{
  "n_layer": 10,
  "d_model": 128,
  "n_experts": 256,
  "experts_per_token": 4,
  "d_expert": 32,
  "d_shared_expert": 64,
  "activation": "geglu",
  "moe_layers": [1, 2, 3, 4, 5, 6, 7, 8, 9],
  "router_score": "softmax",
  "normalize_top_k": false,
  "routed_scale": 17.3,
  "balance_loss": 0.0125,
  "balance_bias": false,
  "init_std_router": 0.00924,
  "lr_router": 0.00169,
  "n_head": 2,
  "n_kv_head": 2,
  "head_dim": 32,
  "vocab_size": 8192,
  "norm": "layernorm",
  "norm_place": "peri",
  "norm_eps": 1e-05,
  "positions": "rope",
  "rope_base": 10000.0,
  "rope_fraction": 1.0,
  "qk_norm": false,
  "attn_scale": 0.177,
  "tie_embeddings": true,
  "parallel_block": false,
  "extras": ["capped logits"],
  "init": "normal",
  "init_std_qkv": 0.0663,
  "init_std_o": 0.021,
  "init_std_up": 0.0663,
  "init_std_down": 0.0121,
  "optimizer": "soap_variant",
  "lr": 0.00466,
  "beta1": 0.95,
  "beta2": 0.99,
  "weight_decay": 0.027,
  "lr_head": 0.0159,
  "grad_clip": 1.0,
  "warmup_steps": 200,
  "schedule": "wsd",
  "decay_fraction": 0.763,
  "decay_shape": "linear",
  "final_lr_fraction": 0.1,
  "batch_tokens": 32768,
  "seq_len": 1024,
  "doc_mask": true,
  "train_tokens": 243200000,
  "steps": 7422,
  "dataset": "wikipedia_en"
}
Below are experts of layer 4 (counted from 0) of a mixture-of-experts language model. Rows are named router (the router's row for the expert), down (a neuron's output weights, with its number) and show model dimensions 0-127. Each number is 128 + 24 x the weight over its row's rms, rounded and kept within 0 to 255. Numbers have three digits each.
Before each expert's rows: "comes before" lists some tokens at least twice as common just after its tokens as in all text. This comes from a sample of Wikipedia text that the model never trained on. Tokens count by the router's weight.

# expert 3
comes before: "-", "|", "The", "In", " -", "On"
router:123131094102109153129107143152149112135153150122092139155105106165159161110130151106119133149123125105160122157101084109105121130113106148085137101110115146103113108154158149151155148137078124094154144146152115097101092159138122121141174135115117152045094119138084125152100129154141110103117159156119099135081127154129150155153140107121136139148087108109147141146146167162117110104094
down2:149078121145140141112133094134117133132120133121107134146127109099108130129152125138160140152140154139098127169164104103146125084098181149123149174156088101147138125157122135082192128114135129118196101137136101110120063125118113095123143117136113120107153089126116162111137127118140179166148173139136110125121087138126113090121145074135152121089128118110153145134150103141127166124116
down3:119159127157114128127125097139111129153121090134101150139141134134130073133127130152126113124155146119096127120138117160134176103154118123103135097101100125108118114117075165160118163103133153170120166086147159146173141106110173128132107113145129148148119139093105122070167132111087107147130119126125135145146121171109124106118126089148125103141155091147075142187142110089128164094153
down4:086134124117098107153143112121125119147126090128135055127124124148104124162097121146149147113172132096123125114145133161147146121147146117088149132148119095152145132135115171145140115111101139152108071093127104089138119109129158134089100148120123143108164156161121112133103141149138151113155191141149182166130152128084112134095121114080120174105149137120101161111124158097099152132119
down5:121110140149127096119100111137203117149101077133113144135160104089146186159129131114131160095106123126130154122134141144125117166120083123093133124109151070124133154148108129153147134163090129086102099127170120122078143139164107107155132112095106136129115095162094128134114101143118112157128099177104167139145111162140109160109130153136122113161141138137156117141134131129160087136125
down6:171142119147098107142067126089115133123145126129143146133126156141115170099107127124157102179114089198143150086132115109127089145134156099142132174092128159111129139129111167127114076139154145138090135175117123137130141150115125170136156062098129107140120130133134108129122115109115167124149109165081151136134119133147103135118150115164108131115118133151151147135082101117097140127153
down7:138147108144127167126117161101114135143104144123133108124122137162121128116148075101114117093173142105159137158152101138149131131127125105122137105163145115157102115124081048098058102108132151086153170125151191145143146102114077095110130141124178130144117135163119150149154116142120101129097121129139124123112136135120140146158144153141136090131127181106146124097107123136123158138137
down8:123120134117149128133148198147118143085132134142118092107079112163128118135080109108132105121109130121108160139095149132147140100130086097151136149161108121102123150132114093112108094096115100120149163143117140138139124171134130105102158111174092121149155152136146110163127152145114103147107114115133140094166136137146142105133113160108093150135156120089079166107111144185130181157154
down9:093154149126136100108138118137075086147176121138115089125138129136183134160141089117102153152132140102102126138117153124093081128127122149161128114169143123123177135112114122148156108100105133112154112093139138151143138146124133090137110104093131137145133095160074139127108148093175175132100151131089177118110140174118132090157139122113164141101142107107126138123122139154102103101162
down10:125100130109124174126108141118112106106147108113170152134151099093105137114145135153111149137119122161121167091106132108134086155104096065131135154127108141144130131147122148121159081108165130106118090087122111142096117124113143123165137110113133125150139128107170154146153117150112116125154080106133094104159106148107090148147127160124143164140141137088136147084111178130156168172176
down11:095109088133129162171110137152128151150122111196145108126105106118164144101178120156133108131121113091120165148120127101124103128137097111108153091082148121137104133152114104160187150108104148121104091127130191133158108152119106105123131126128111135159149156148106125109098119125104091151125131119106106110097112149167129128147091150076142119125159138145149122124152180113158125138157
down12:084132147080147095164109093122155136117150134162116096197155062129128125105085150128143151154169116094131135104167114108093116125127142138123103128139134118129139084158105140117132159142088131096107142144165128124117113147143103150107150073110112131116168144121115131127146140144100157089105129155141114181134130133112112150124129155153142138169126133125172128097142116112158135086097
down13:105105195116112101119129109153138114099159128131145103073131078131100128140134122120147100104171142079133108122101129149117126155145112104089139100147078136113148105130142133096077152142136143115107143108129150129119143127135147129139089121111110160132115139146146115171152122095123130117193086129132160158176103140131099114122142128114107138081111166154135154097150133165112156173149
down14:088120103116148103128149159123145117132123106138133131104159139140123159092146130102139130108114165137114144114128136110122100151117083108138086142101137138159064097106119152147142157103113166146106139114172121134169155124155102162158138112105171117155180131110164152149156071134127151124158111147123061135101129130133143124090121147119117124086121094107129160145090143077130149139113
down15:156117118102113090107106129142148182124118097146165176142118156130105112127095099153128123131096129107129128144155122112150111156115102136099107158077118144138133123114146139132095179110116110124160169112107081147130145125121139146152122139142128100160133133121101140173115138073169114122177115142109097128159134134127122126091121116084169152128184113128085119126124102158084167119087
down16:097154106130116105155160089114126117107098165131167110124173178170086128134145144147086125119096140107115116083110123136177135140162110118123174164120143137138137122089143111117084113124129125167150133125140159144131157131109116127110104157136133101134130147063138167073110142136120138130151148143136126157156190090103097114094119108168123090123144122128134118113104149145135152113107
down17:135142122142098081132110108108140089157096128108162154113159160120120098143174122123157163140176091149142114133171121111161079132129138123126128114108093112127125135112147118117113142124141099147167152115100108096157159135080062145169136132098142151134119134133140117115106138153129145092098128142148121136097111123097071103113159155156167124121126118153168093098140144142168097112131
down18:094131151137102124176122154154123125101144119161133098111113084126128084179123141175134106137108116124077145124136117116136114112182123132118122152132112135144148083128151136143100157058106108166065137135131151146139162121116136115120162108082133126151136127135121146154136129096126126161133077124142120191112114100074089119132170121116106131123141136128126142110119119120166167138114
down19:144128131105148132124142091113105090132169134109111131133130108103127129150146097102093125139101123124160174140137160119157137105164104147155116111157108106158142150114118111147107114115113150091143119162176115084080096109121148106096094085121126143098163125131129158125167147180135136116136148163145130143160122084156113108177108107105133118132123126143107127148085176125172104096175
down20:155118106086112122083128155114117114093139112136159076129142149148106155121100160086112126077100127156100127156095138106156170121166108125116128136163133146137134127089113170149141119141134088162140110153120157125118160202163080142105134132176113127138120123121171097093120124123107127119139150125146136137117150104121136153108145154126071094113119127176117155109119143096111129134142